config.yaml
n_layer: 13
d_model: 192
n_experts: 128
experts_per_token: 8
d_expert: 48
d_shared_expert: 0
activation: "geglu"
moe_layers: [0, 1, 2, 3, 4, 5, 6, 7, 8, 9, 10, 11, 12]
router_score: "softmax"
normalize_top_k: true
routed_scale: 1.0
balance_loss: 0.0025
balance_bias: true
router_z_loss: 0.001
n_groups: 8
groups_per_token: 3
init_std_router: 0.0162
lr_router: 0.000669
n_head: 6
n_kv_head: 6
head_dim: 32
vocab_size: 19607
norm: "rmsnorm"
norm_place: "peri"
norm_eps: 1e-05
positions: "rope"
rope_base: 10000.0
rope_fraction: 1.0
qk_norm: false
attn_scale: 0.177
tie_embeddings: true
parallel_block: false
extras: ["capped logits"]
init: "normal"
init_std_qkv: 0.0312
init_std_o: 0.00612
init_std_up: 0.0312
init_std_down: 0.00306
optimizer: "adamw"
lr: 0.00241
beta1: 0.95
beta2: 0.98
weight_decay: 0.09
lr_head: 0.0122
grad_clip: 1.0
warmup_steps: 511
schedule: "wsd"
decay_fraction: 0.385
decay_shape: "linear"
final_lr_fraction: 0.05
batch_tokens: 65536
seq_len: 1024
doc_mask: false
train_tokens: 258400000
steps: 3943
dataset: "wikipedia_en"
Below are experts of layer 6 (counted from 0) of a mixture-of-experts language model. Rows are named gate (a neuron's input weights, with its number), up (a neuron's input weights, with its number), down (a neuron's output weights, with its number) and show model dimensions 0-191. Each number is 500 + 25 x the weight over its row's rms, rounded and kept within 0 to 999. Numbers have three digits each.
Before each expert's rows: a language model's description of what the expert responds to; "raises" lists some tokens whose logits its average output raises strongly, later layers aside. This comes from a sample of Wikipedia text that the model never trained on.

# expert 58
It responds to: Final digits, statistics
raises: "’s", "s", "'s"
gate0:509508473511447472530467495492467498524514554474491531518499525538487485571477489514541512499456470504514543470517512458518525506489516516552529501516508474505520498503448523528515482495512448492490474523474496518519515503498510519488517498468500512515487493510504448502529520496480459508454430506513490481449510492476545487465498488520498467448469518497481521509461540527486516502496505529504491485467488478478496509510505512509513510450546503504522523486465472487500521508482466429488510478442491528472542465505486534521495510511519473507497515509505481474495470504535508447
up0:505507511520543533503547499470532463476467459478507495461477459457466499457507549462502525500522527483511497538492498518492453492532478496463464477480481531475501498528531483504488515489490527499539494507541485467486513509512512465496487475509497453483498504482483516513492507500514486529565549466468526511569470483521479492529512492485515523543531449531532495508543498505522478512540526478472475495542523479512494487522476455481492493535469462489503467508512520498520504473503516530494459539546476494493490501480503508468519483514478519518521483462503526538492493532463480523
down0:509502519550513536516525491502476503504515543565497490489521514494498464480490527498503541509502497507533470511490554465467493496522501494521550483494518474503498503516486525518513491480479473534502518446490494467512463494523503484484502502476499481486477485483469486487514534493457498508469481499458495560486466438425513462479500476503475516512462495548485469493529471478488508509489521499508487519478497528519461495476473470497529476476503497475505551439442488484520545486509523533452515467470541479495555524486481499522481538521497502541499497468503516506468529487504527488
gate1:536528474497544526493538476468490458509489492482501482484517491491485466539507543481478494495482491482480532453469474496499471484506533495541495476478445473474510505527510528483456497491469478476536478515515467507513515525540508431503519492464521522500478457538475476523521529540464466507466512494521480479505480500508518471468502450526528524498545503523513488536525511516536504485514493506537468506509525494519503493518469516458476519458552472495476490528518488490538524461467487456523504483464490531490471514494473560482502490517493522534496487516489451468498485525460506474
up1:526473540500489524485491507469509519460441499498538506484526495542535518493514496511462529512525544525530510514501491480481504512552498515465497523501504555497474519505512542515507491505511484526512478527553495509503509510489481504525524472463475482509513520497489486508487542516488503493558540486492506496519500520450506496508500492496505460495516515492500576527446503508496454497541536492452454456490459477503495487478466429498498510461464510516490505484485521444548465511506502499524541509502504494508487467468506445477541517514493488479475539470515469504532505517519531519
down1:491507492509547506521497507480508488483489502479505536516474540508483499472491513497500505522479484513489514499531515541475486458509533536486502503513491489485490535513520486532532570522480482525473484538532554507519548518540498510490521485498510464476461473521503476517455540512485508508526552472515538547535464434514550444525469465501506553497522473513513493527498489509515454483512493500528506498516539498470488487519523479489504542462513509450507534540479519496471530517480471499492513499522513543531450511479488529461478478491471531474526467506483504467521482505516514492
gate2:494523503493518521527547491518484499509467495459457476514547518497472489505470500498479503472490488500522493488505481480459522481496549478530548500455492481520473441510482504486494504423527444486507477527478464537525471520517526464498499515502506470483496482520497501522482563516516475490484490484507489498537465477492505484477491486465548533506506502486512472488499521496554542459493544479556499536507494509519498484485512492513417497494515472462501512518510527495526465488526467497485471512509499474493501465515459522500523506539474515505448490445503480510513508512493543469
up2:515478457490518504517452467460498498480469514524527510486458485488506510516488509493488533498470525498468525477482484521534468445466471497469440490521507517452520554479505490491479506537469555488507507484501517499479526487507504543501528514488525555536483493498503495478480494511481537514460499528495482484513491494507522492504459560516501500488525515551538482528535504500471463512528500487479490477487513481508504543528497513514547520468523522502473487522495468515459512488460540516504529471471491533523513550468529478472476511484493467452514488554463510454536488505505471522
down2:466500521462522438477533539513473507526489471527535487505488476496505479526490496499513466513517496486488474524515475511502506493460535519514504507513539532475506470466484458532561522464538553518520506505502518502502507488502513517523491473498497534501495533538509510492495492480484457444464485535447503578515532518514497476471516518501479526491522475484519552488510485518523517467528569529528494492537504539495528491544469446489508455461468494507496513512532506514459496500483492488474524494488544524519496474474519478498505478531545516523511493508479483474515515497535477505
gate3:527481481482530486466531499496502466511544477483467459508486503494502520485522472485444483497495485516477494473496514544501471503511468465491470504524461496492561475469472495486501513476441496480517510550488503466467471535505509470517494557495535538540512523529539477522517488498501523478453479522488470443494501507511517478527528499507565502508501504517491459538471460515486500502478496514515495473536505498523525503510504501494522490506541520497485470483506479470525492501464526507488538480482495512521511534463509499474563453486453533536446469477510464513518472495477475520
up3:497483471536504498503535506496487509483529454503462440519494519515486506495537488503450470512503488522476469488482502552469481506517492466465506473506486452513536506473500497503535509480473506500521525542488521430413464551484534524508475516517553509497497529489517491524520454470507493499490459497467477507523530517512512470525508480504522477522501496527470489497485450486511528514494496531502492489477480465514559535474483483497532483513499525494456486542493496470498500503449508503495515487503492492545488525493524507489563477489461549542474483493523506539509496513499480524
down3:530520492471465507465523485534505482501523503499500543505443501518485503498496511524504503535513469492456446562474497524490541511487491465521503503481499488546525478503531496489517479455513496478456450530475517474529481472487448504503515530454524497496460514491505514490470543473515519513522520498501535537495537498506509479492526479501487552539509500519533464519518538497494503477496539566481535508508496511481492497509442465466495533509483505433540482502541527521529483518477500473556488496507525512473477449549523513506499501476513485504502543511515506506485500500482516514
gate4:511526489479531492461507497512485473521474474487483509450484515508500512551453500476510490467485519499469482473433473518501514477504521532504453518485523504512537471513509460531495489534521535483476500493504515487498525495525485495459507505483496492489518508472497492510500527454499494475512553424483522491491515507427471496473460501551471522522491514560494466480491493490542508480500522440482520492487524494518469540530507527527499460548519530491453480477496537504508537496504487505533475504498570532515528489479499459507521484501504471498514504524461485520480506490488469478
up4:480473498525518534501520491482525518460495486487557473498495486451469493481531519511496541511491465521526518531516509503540496548470457503478515485471473489486502557531492528497503506480472498501511494484476507486476504505485533488524511483552539527536489476491518514516483475539481512518489444566508477488534471500505519466499524490438525517511536457464532532509530515498497502491481484542508500500494557542477527462478484483476496543473482477544514503547503471483461518500514516488485467501518482473495476513506497504478462485487462557539526492478551521471522497508521496486
down4:481517493499451483532487489459480485500485509496517528507515492477567524526476458512495488489496538497511482512481512505528518517490529496494460523494501541477481516512506481507501493546538516483483485525484484527496513468537526483468494504467469506514484511444498473511505518501503551501530523486511513532493486546512439542507494493535468490537467479470474521487468466511500520454501492519444534510567493493467452542505478513552518450494527480492460478507553518502517503487489481485532490503548471531507494491539524516487512470507530477522538511515474518511446532465483504495

# expert 8
It responds to: Nouns after determiners
raises: "ism", "ity", "ization", "ics"
gate0:495572502503511532545508500464465459459488481493508464482465499500485463522518526478503499488458474484479530489482496526491481448458491490521507526498480484465514484510498504456467478476473461504520470540514467476510497563490515483494537482494492492491475464538502485511524547554468465534458495502486440504468481475483498489468485499499506550472495504521534463526530500519533492482541500502518459532526515486517486491510473524474487498468521463511497504484538505510556515474505481496490485513473478481473496516488470533510504517495480483555517462515480478459500488539493487462
up0:543486481526496522470542491518504465485491501476511534498505551468489486511509481515535476526528482564461498486487496491472497496497476479486511473494487507494550487476462518463465510528487543465537536477499549466511466514522563525504503463498510495511524534483491564503475518474502526509491479519518500482483526517500486489520491521518461470509507478528522506548521535489495474508479516515505500567488491470471482506510516443455497526512496470492474546482514533467494499517482502493481459482477494553489497460469469477477447478503502552498516508503503509539466463522512527492
down0:552489537474521451477551485525508483530488498471518480519514466503573512496471546544463530511499495511524444509517503523496486544506513506523495511533488533498495476461467473494494511478482456522515518451469491513534528469517536470499526491480511528528455505512493477471508489450462526521494483494523514536522487516475516522497482489496475458488508519463518499496480505495516545508483465509487516491499480472503511438493495487473521491500477519510481483476463548507448518508533501481476470496478514523504493462491512455521507502516524507451537507516538520497486487485552553482
gate1:505488480524464511509572488482501481477479498523504516500493514508426515481511496520480487500486456494505511508520487495494450516492530475506518442514497475466526530519485493526524523489500527509483472552459480454492520553512508523538528497536498504469504532502543510497513515513519448529503537489507491558513500532477469482458464495492490479514524512469492501501558475465490500514535534516482485505553488516509518492497474498506466577502490495503519500541512494468489514535514508430460486523475474489493474512497508528528474490532516489555494479453527500496517504524509483497
up1:505498487491477502510543485485511486514493475527486535539476496498478519466526482508480483515497442490519491524512486461495470522520506514483517463476507488476522537524536491531539511463514523517481494545473503490521495548509506545508507508534487479467516536487533520494473503528525433510528540485501493541522495517482477474484465493478484459526515481479451507474530471488471498504509515497475499496561475474479535524507500494511492599520477508490513517547497506467474499520527499442456472530487489465502480516509534519527490492527529515565507495458523507503516515538489519490
down1:545506529553501556540451493496509507510483536495500489529528466495531496495537467484497514471546557491507532462498541557504475513502463480464520469494497506497503513521471516513493507524527515497489507493474499498502498477482519494538480466523488522559552508522527522498506532490488524513509449514459494511504520466491535560532530483515513517502464459465490473511456486495472511510485510493489458441508519492486540497471527486493517512516521508520475505496544547559500492498512544489507519511524467461463494467475503536508514477494478491498464476518510518538517488503508507529
gate2:536484475453522529490498517453498514495515448496472542452557494499474518493516515480547518514502529470491498487498506515499515445493499497477517525452492488445538484510507497479473516487528457509513494518521498467492538502503490488477505487455536454467478496498518494496459513491484474502524562508499481460534480517523515517444502535468506493489534523522505522516540536500505511503487521527534502503493543487440489511540456503486489482477516486502511527487483523521500515452484489499501493486506481467487518497463491515519484461531499485548426487496476478503496476472465443478
up2:488450496462530476490482521470523521534497461492482530478531503486503537473531517495513525513505531484517460481506515532525512496511498522461505529485530535493498542488502477508515467483540480488458544493519486446477532502445493533508483491481554449464500505475551479479450479467522510475554530521480511474510516541503469513472518560446509448496511501501500518484523521456482511500481521518504516530507510512464513505506513510511509476499523526478506488477462497493509484510515501548509473477535514481523490510495519465520496473518525512536495576506512525500530515452478501494
down2:482499461454486522480509520493504501482530468496522493507482475566510487510496506475494535527486570490457462501523530507517483492509507473557480483486504456527519491533472529493475490471487467508527506482479485467534479511534494463474502471517482543518490503507484469496508537482507473519514534491482501542504495473563496480473508477518474477471495524502512503550470492500516497522513484462482475550477490514528498539505517489488461504521553476457463504493494530467494484506503449471516486527491468488473501557519432496487449482500476484527439520485514493478513476512510487509
gate3:545569495467500495525524523502446508503513514514521482476501523520474491491495504485527485472505488495486512512472459481458501512478517517508484490484503458489554467520446520441489451483475464519509498507459521433533509468491510511502515516460510504513483523516474502479493501516494508533514504483540521493556535467508506453507514504500514495444535517529537544528510520528502517468490480474503522501502478464517518446496480530500481515460530490482515491511522515510530512486500500464515510516450512475518458487517479541498486502517517477531486485485480525492487479483411486469
up3:538506507469474460493528545515483518567463506534524496480494519539500507488483501509545475518537514467486509501462479497476511534515509529498473472486509488508557471519456509475521452496484504515484509471469537444510510461460528521509508513470498475529499517513482504490522475486533522510562498498551556500526525513510483476540516521481501464479518521513485541516486513524497536483499472495477514495509459474505492488474487528462507472482488497473530480497499499513508479505536484479519510540493514475553457458530475484495516477514553465502490526468492549509462486499449505487
down3:510491552500488556509476530534497515455474483509514508467508454487476462504477493481546510550537555484513485514478474545480509464507505501544490490510501518504490521507489500491517509563507478460501511519514502515521476496485553474527535497491531501544474517540509482506500512513521547453472461516493521503499511570494523516526494522506476456528533474478523478456492494578508487498509537503520506489461499524500522511497502497501491455539488536488504512471550533533524507488510516500487500530532503526480490522485550493497505511454520520499478545535496502473512505496505489535
gate4:490497484490536480512495458490445487464527466498521494496484483506495482505477535519457535484487544524465489492456448538505479441466485509490500501493477489441547514486493489477491501468499475469539497526500513481485506550484511505506536465493499507504470515511534483486500530501457431486530485545545476509541512524481515531527501525539542504497473528517527492507497537473518532492509515482551501516539510505491524439514497533505470535470533522511536476494483508485510539476501478508438483495489484470452523495480518494504483517547508498495483515498508485449505528507492512497
up4:537520480524491537494499511470512475524473559479503503469490523495470482530502476459495492484515444472525513518525500456464484536519531465525489491513485498527464457552464532534484480522455502516501478485487491516511487504526500483475494512529492511500492462500441485521516490529480532548469488469480479497482476445510517441485489459496479505485537467481496507537484482526511462461535473523467471466465506472519474545477470483486500510499511470507449546536545514513492469480485512475508529510464475526511469502513484532495506490467461510518507474489497481513485458515496481501
down4:494505505441498519492457518501515503499500524560461497520488523493474486526477484477433496489522488517471511504498524469525524513507479518506528522524467528525474501485497477555504496512465535517494509495489511491476521451506501509557494559487538491452504484495526508529499513472502538508514524493517508447467507534499533501521479480460523531491519469509475499508525541523487490514506501495549518512529504510483475536537428456513542506504524519491546525481509489464446502485488485511512504516467519525468539542479508521493528477550481489530535501527491548478495518531517480506

# expert 44
It responds to: Passive participles, verb stems
raises: "ence", " it", "ing", "ive"
gate0:509489524498524494476506498569472519476490540532491552461498479486509513477532534498505483552496505508499493510482505532527491493499497484477503512480466513485520509511492530516479525520520446496509510504540471460510496563512522516492509499488466500509492515499462529497526509500514482507487522481475558513455547544513492482515501473487491489500479537490537489500479540521506523499534431543478504476509494547525495499458522468435529488465452506512484490495476526521513514503511448482493498494525530491511517512544483435498477510503511537474499490460491510520568472492449493517
up0:528482480486538560467486467475493460508496478516492549527520495503483548516499506496466572504509483511475547468498494569481506512497484522525464512506484521500534425496503508462515499490503516512524480504544511558483464533483512509469485514501487524521489486543508489539499497486508498502529509497473498471480535455539539504499509478475506469493495528518480504509458497510501528502519488525462452496502503459538523536509475502501458514495562499524524497501492510533520488489523501498492529507507492511429530499486522507473543524488501484477484517476513487535553512515505457526
down0:496549477475488448470514502493490460508536520503497523507486509525529538459506479469502498562474450492528503524517503510519471501495536451483509526498477534478496491466510550528498495517447466525521516569511520497531490444469495492533486514489476474466540509479512510462515468524503479527450494525494498484473516524522473495500510497540497455527489514536492488511464492483473524481509446492518528480524470517510537515543490475495457524520500501455503489499503489519457491547539509481461499474495549497523495526502502484475504519463478486463526532481472512516486482517514492522
gate1:529521501474551535495495543478463528508509469519536495460497489514478465495499505454507536494512477507519463510505523472469499494491473458570455519518475499466506482500521502497511493523501463518535496506532476507491505501494517518501511477491494489501540543467475510484510530558489521468516504474518488497494504486507538454505493483507516478500543548489497498511508497528528494493500472492499492445503475485512473496491474451486478504477531501462478535547539489492500515472473534499497498484495536512559433485515479551505478564481451504522491536526483508461499503520452487455
up1:498462460463491534495510495491478538523513523498451490482535496515476468472490494483488543544518513508525495515499540496530490494502496452479490490494507495485540485485495478474506457452533506475508519521554502467493519551476510511484498443508461507492510489506485487474524500512491461508508494462522539504458514511498470459472538502513497491513468525503495513500450508520505496527484512475485469473495472522489493486492442509512463518513522517510533493465517522514507487528482555480509457486457502476494527481510507534514528554472523470549532533454570531470522522495460469496
down1:487523556526531501495494527470508535533487469501511489513557523475484527465550496500480487525495533499524504469478530476481523538505475511544542494488444474507521494504544450489509483487493514477517494493505504471516516505504515544507526511489523447535482495495514505541493518478561510531506522500517520519529475542480483461516477535511494489455463520479472526504494501480526546497482511496454508464476488493563468506534489463480484537502500539482513521452545519471528483501501503499520441492496499490502511488506474476515501492504494504518532470506465558487477501470515469457
gate2:486511479460509533520508489482494529497531494520510497498511517511524503498487535479526497503495467494468521537501526507508469485487497464524519540523482485495491498521475504465471475510485486503539502481469495476519507481510528506526498550504520531528513469484487509504481532556494493538527471456479467521507509483508496505474484476520491513484517489489487480497512479475544474455491522438492477501511524531543465489508479440476489527474524494516477538565505498505530461468475485539479479485518480503466525520445459504496516515486446452476504503564531425504550520471461505484
up2:544509497570491470520483470514491479475458553464552512486487480486432489537511494487471550506496542554502480496485477486500523496507512515535500492481482481486527494479494499482520493472517481473500473531510484501480508549503478468472516472465508469522492512498506491460532508480502484475446501571523501529505511508462477488483532514491500484545462498507504513537522521558514480552507467541506503515501488483494516485515525552497487487538466468520503476451514521490501509519500492462532524503494524547506492481493550481533470481501529519511512478472498529536488473509514513519
down2:549496516493534561531485478457464463525474529524487507520525474508536471468513551542528484543507508496474430510466493497495498481546537503484553475457492521484507526507513503467506472471522475489496509516461512500497532488557501495487485480487528495486489508491507500470518458518479532491467507489494503453525473517461485471474567513508532453533512527476516484481475545484487521539492549499491497485475488528506499507504492512474474506521496496508498506491526468498495546530471495562480528521529477522493499474520488505517508460508504526512482469483510520468540490487511478534
gate3:502498473451524516471492451518515461440467569510501566493483515491507539477473489504536492537486516500496563483486512517463517516448520511532539484531518535490601502462519489468468499494542512469525516486479510497482515487531484507517525480510498512484489506495491504510514479504479469559516456539523488471539518524528455496511510500528525478526510501485499510500528505493514513461478473508486519485485495494493548466500496520494506488502504476506473485538477511506517512459497486505524524513505507478473494524500482494507465462487533462481466512483465522520535525513488482458
up3:499509491478499531534515470537497486455498532498505536490516485465466512496473498498535485557500480508495539487491484491440493511475490509545516494545514504487579506461498509508463498494551496497529519485491513475497487495492475481576530466517501524476494482453505496498523478499472459522515460536497491489526524532537464480543502509508518483467497526471520552472525506488502511522481480489468526501491479455445483502528522538479527505497497474488481497525498497491494492444489511509490506516496499474480493525489502494528448460496490484459504494482492537498574536496548489474
down3:477487460474466548466476511514521509512504530508498539501496517494528540507520452512516461473538507503546504492538521487503528495497479520502498530528484503499476520465497519505504487494491529479476482517508512481462551528490481434461497536463528504485514453477506507533502475525509504508519487514522512432487527568499510502508511476523558521487479500527502500473502544497500492497471499547486496517513495548569522508507537511487492515509494515496464524523500464525461477519507459491504470531488502498456503535464503449445453488496547493523478476515500521505512535529509504514
gate4:498451490497505511466503510507515526537503498526553493463509489512471545490525533517464495487535535490508507461509524480507498444471491524490451530539465529501475514497494521471497500499419510474524482485494522492481490511482507488504515486492495485499516519434483488535461488482473472504455528522530469485552486496506532517495501480492500468504542473487497488508508511528509488483508464512512510469530474540530450469523481525503508530471507487514479449495452494535514496477509501506510481533472514548512469482464495505470485491484464461532518506451510507471500512480580487466
up4:465450475479475487503509491476524472528521512541541513505499511484500518468527516522513486514540509478517529477521505488522501446502503525527472490521471521511471517473513548454484512502462472482517461481480522515485474501476514524517474497530493529482476494430445513478461463495459480508519547512494487498528472486514564508505509501486507451525527473481465476538491507546470500491496501517526510474470509491522453467533488535478506513492486488506490458477448488545468470529503509479512478535456504532481519512477554517512510491481489460520514493473491499509528526497533462478
down4:513538506496491488495529525491502535494495495516442493485464516519446494455488510496509454455537500460495455506489484484516516518550474480482522465490505532513498502534491445483485466511527517511534526491462502486529520488501518491488512497433498525516517456506522563516495475456508518478501511475503519466489506546524483496476563564461473484495487514472519481512505525513519509511510513496507500503553500500533540430458504487501528495539522503503494501511485486519534521510492499500522474515500485472499485500482505497503470494496541542523568507517489520525505441493470525476

# expert 6
It responds to: Determiners after prepositions
raises: " entire", " name", " highest"
gate0:496474503486493469490539505503501440559492497497499497523507474484460527513461579514503482521483510467469502532502492488522457535463470481534496472493484502498509485562512450511490508519490444486478497533457481525512537515486522504548508501511492502490432491526515445519510500594488439499489530502536475510518492495521504483466538490474500496475506545519497518511501490508489525467546507545463486492524480491502470509486522508491476491516534503490504486485496503535508476517527476475539511485499483491530505462486499507494506457471517489471518485449497479502496476484494520508
up0:494527484515484531494484496511494555436508484510498455458502520513526471470515454489485521486505480534517498476472500530475511474523544511485523523485493516515487518442470525492504531503473544513535494476539499462501465511527446504481494498497507484517559490493521531489489504428503538518494474501448508484522543490487467507534461493550491497529520440492534483488522507489493500547450482490534525521499505512525551519536483472500485525466487474491512496520515504492491502492483535491442485486513495506487482546489483487510512539542469524541489501541479500509508523522503479489
down0:455506501493504441500486514493539482529459519471530467464497480494467473485498473510518528493519539467530506478534516473520503477503531486489476486524457513488482510503525509501494477476524493464495520504459520502494525513563480550483527504518472493486462526524484472524443511553469540457454496566527496480518528485506469507502504519456538490484482520447482502511492526526509481467507529523466496503508513470532498498483477478485484529519542500503494469548495494506515495457491483554535475509541454465490519500538494540488482453477521476490481481490523499495485524488503515507
gate1:458502483488505522490523518528510526520518491523491501471486503549486469483502524513497501519454529475455500448496514522463486512426515446497527529461516491403500497507498515465489589474460477516520504509487468477501545481513462532509488475504495448517484503470540495533520536496513439482506506500475434497528533526472474478475473497496519483525521497501525521490502499506498494497493466496534486479524496491479485538533492490472480489499523496472509504502465504512504512544493485492520490466493506521514523461500499517540499526516475528513487444519521513489498482475505491494
up1:487457496475491530456508520490539526501500475532512495499534450533481478469473472501525509534436501470471495491488516520486522553461506498505571510488456505499487520480510516458489546492473489528483516467516513475477512472502514505521487442544456462516474517508531484486508480520510491469485515506491440496526565517518466479513518519466539473516563533513565525482477488494489491504484494520490479515481503520486474534492496528502477506498530513489484485506487517512493501498516523497496493488506525523482506487469496515471502525479443574497491486482474531458513511489478532506
down1:476521455500502487520526519458491497470530516439524497515519500515520506483551476486458547485505518515497463526517537491512503524496516512457538489482520510468503516495483493482430507509472492517530502473499515521465487550496486515502474460495494464507456514528500477474489490480491472579532508511499504521498542509491473470506549512515487515509438510480477509504518506523497514510503488552465461466492492480494521463489485474468498472539467552524450472487499459474489446479504475506489477529469505498543494518482505498501511530538534462527472523480520525510489514472505470498
gate2:521502491511507512508529411496472523445543494515484480526484535489494491490507518491484473468493475534478498453503483543457504514503523476483500521522517482486523511511524523481471540496466502520487489526531496501544514534490516527479487495511506514490525436464520505477518515543486497503490510471501510533472534520536497455508501492521504485551476489530552487499495543505536445503483483477479493502535490503520502504521508448468492495494481520486529513492478483540472505492460474477449489497486500462534498547511460513544489514508478519518512511509521519526491506530481583456
up2:493511495479507494486487541469504457552472520520504523469498470540508506436510509536507522486499525461493512543464522486537449451471496498507465453477483487480503494513476478487540492483515472460521482504513484500498501532503485473519531525470493494485484562532493546547450502471501479513497470503487479467523502472475477511492488521502492526486519521495480500511514476506475544485547484542517450496482527476532527497476488518524514511496469457500498463536518521470535488526519545491539498480483471492491531509512489512478508499528554460505481481514517498490492494462489420516
down2:515486554458518498479485492489495486504479484506465499508496527514488523507492463493510481468565500448558518452464491470489531482472529477505491493511502509519517519452486529488496503532522525502483478501481435546506491480478500510527507493516449526535457488508475498521516514492485456495555494493502521490512512509480521480473451506502493490483506485479531480512504537511389499509502564461491513508485494556481507501507524476563482518497484516524504482510515521489556506482518535488508506488513489485518473442491521471487509501501519518482489523521500498481529463494469514515
gate3:498523487479504503465468477495484457526498528493510509486508459480507464459509528465522515505516504492461510462485506510490521477519505504506457544481472508492522524524495500528576481471507482419556470520501471531511460530483516514452508514485456520464489527552498532517510544504474533465496522443524480487518523484532467512487509485482560512507519502496486466496534474492514532486536553519487538496514528474542521489527505534501515501489512496516504483510514512515476509498476500523548479500488435523551510503463491519508476508542485475487495492523488473494523490508507510506
up3:497546515500512491496461476477504492513511555514517492501510446510521474457498495453539503517549517475491505469507511506481506444516468495511499516487507519483495528514519491525556487487515460456556498517497478524496451508468517517452499506502479526451525499543495547521510520516477532457512529466523500500489526497545496523483524488488552509488486534484470467495537459487488525505542563496496526488497474459495494492511511505501525470511487522505509500474488538465505482506460498537556478530473429520521530497475503503505498525533473461467502512530500492490489501519527483518
down3:539506504453507468511538498489502535541535482466466460503477492534470524506550479485486482502459480467454491541508488482451504504514531514487500473492495484499451544505515516504470516522555518512478493476478524460500504501487523457521507469530496506506442526480484516517472518494566505496528479507498507526494529478486491447503502499531512525529529420517495522504485439482500488515492472492515498519539474475493487532501449507501537508497527502520474486526511521501491485501443473472506479499513458511487564504478552519491499497517519509502508517476505538505484507496495490453
gate4:555428496479504489538493519463465477519438522492509516514440507534504519498506467506516511511497531456486525473472486502477503468518506485487446513473447483490517519503511505492545522497476482503521501527496496515500473491472525505546515513468482511492476489527498500500482553500493517527510499499463512449496472488491474516486466494470517536480498523500535477540553484513491523515524490500536496546524498475499497481532442474510517519479513456513512512543508531524454475516518525461491511485437485566464514512518509539499490502483475506475538464477535494483489488489493481517
up4:528451528495500462530508549459501465534436549473514529535468519546499504520512467537516486500515553443498496496504497506501492455557490477512498484468489498497492516486485486500548536509486493496482509491455517555518471452474520486525503536474485518498471488521493493496502507492519523541510486508480538484500436517512513555498487483491483515464494504480519491523560469503467507519517483529520500534489462493487469463515444509520500488484466450512518469515499519480457482527495529466514518523465497524479519506542516503513515472490493483468511494495523510483500488491528475513
down4:529499502524489498526511517478493488536449549463529507511488500524478472524492454470515544522491514493480511529461524462506493472484512510509537501514497504459468526519456529551489525518474481560460494535538469502482452475467451496491492478535485461498489454512496496495525495506515539469481485502468488515494519492557491503464472517487495532467503540488535506503457459506503473461496523497545542533521479504520527455490486511484508508470513452507502516522492527474521430496519511494501504491521490495477472528494544505465532486519494532519500535500517518458488481513511526494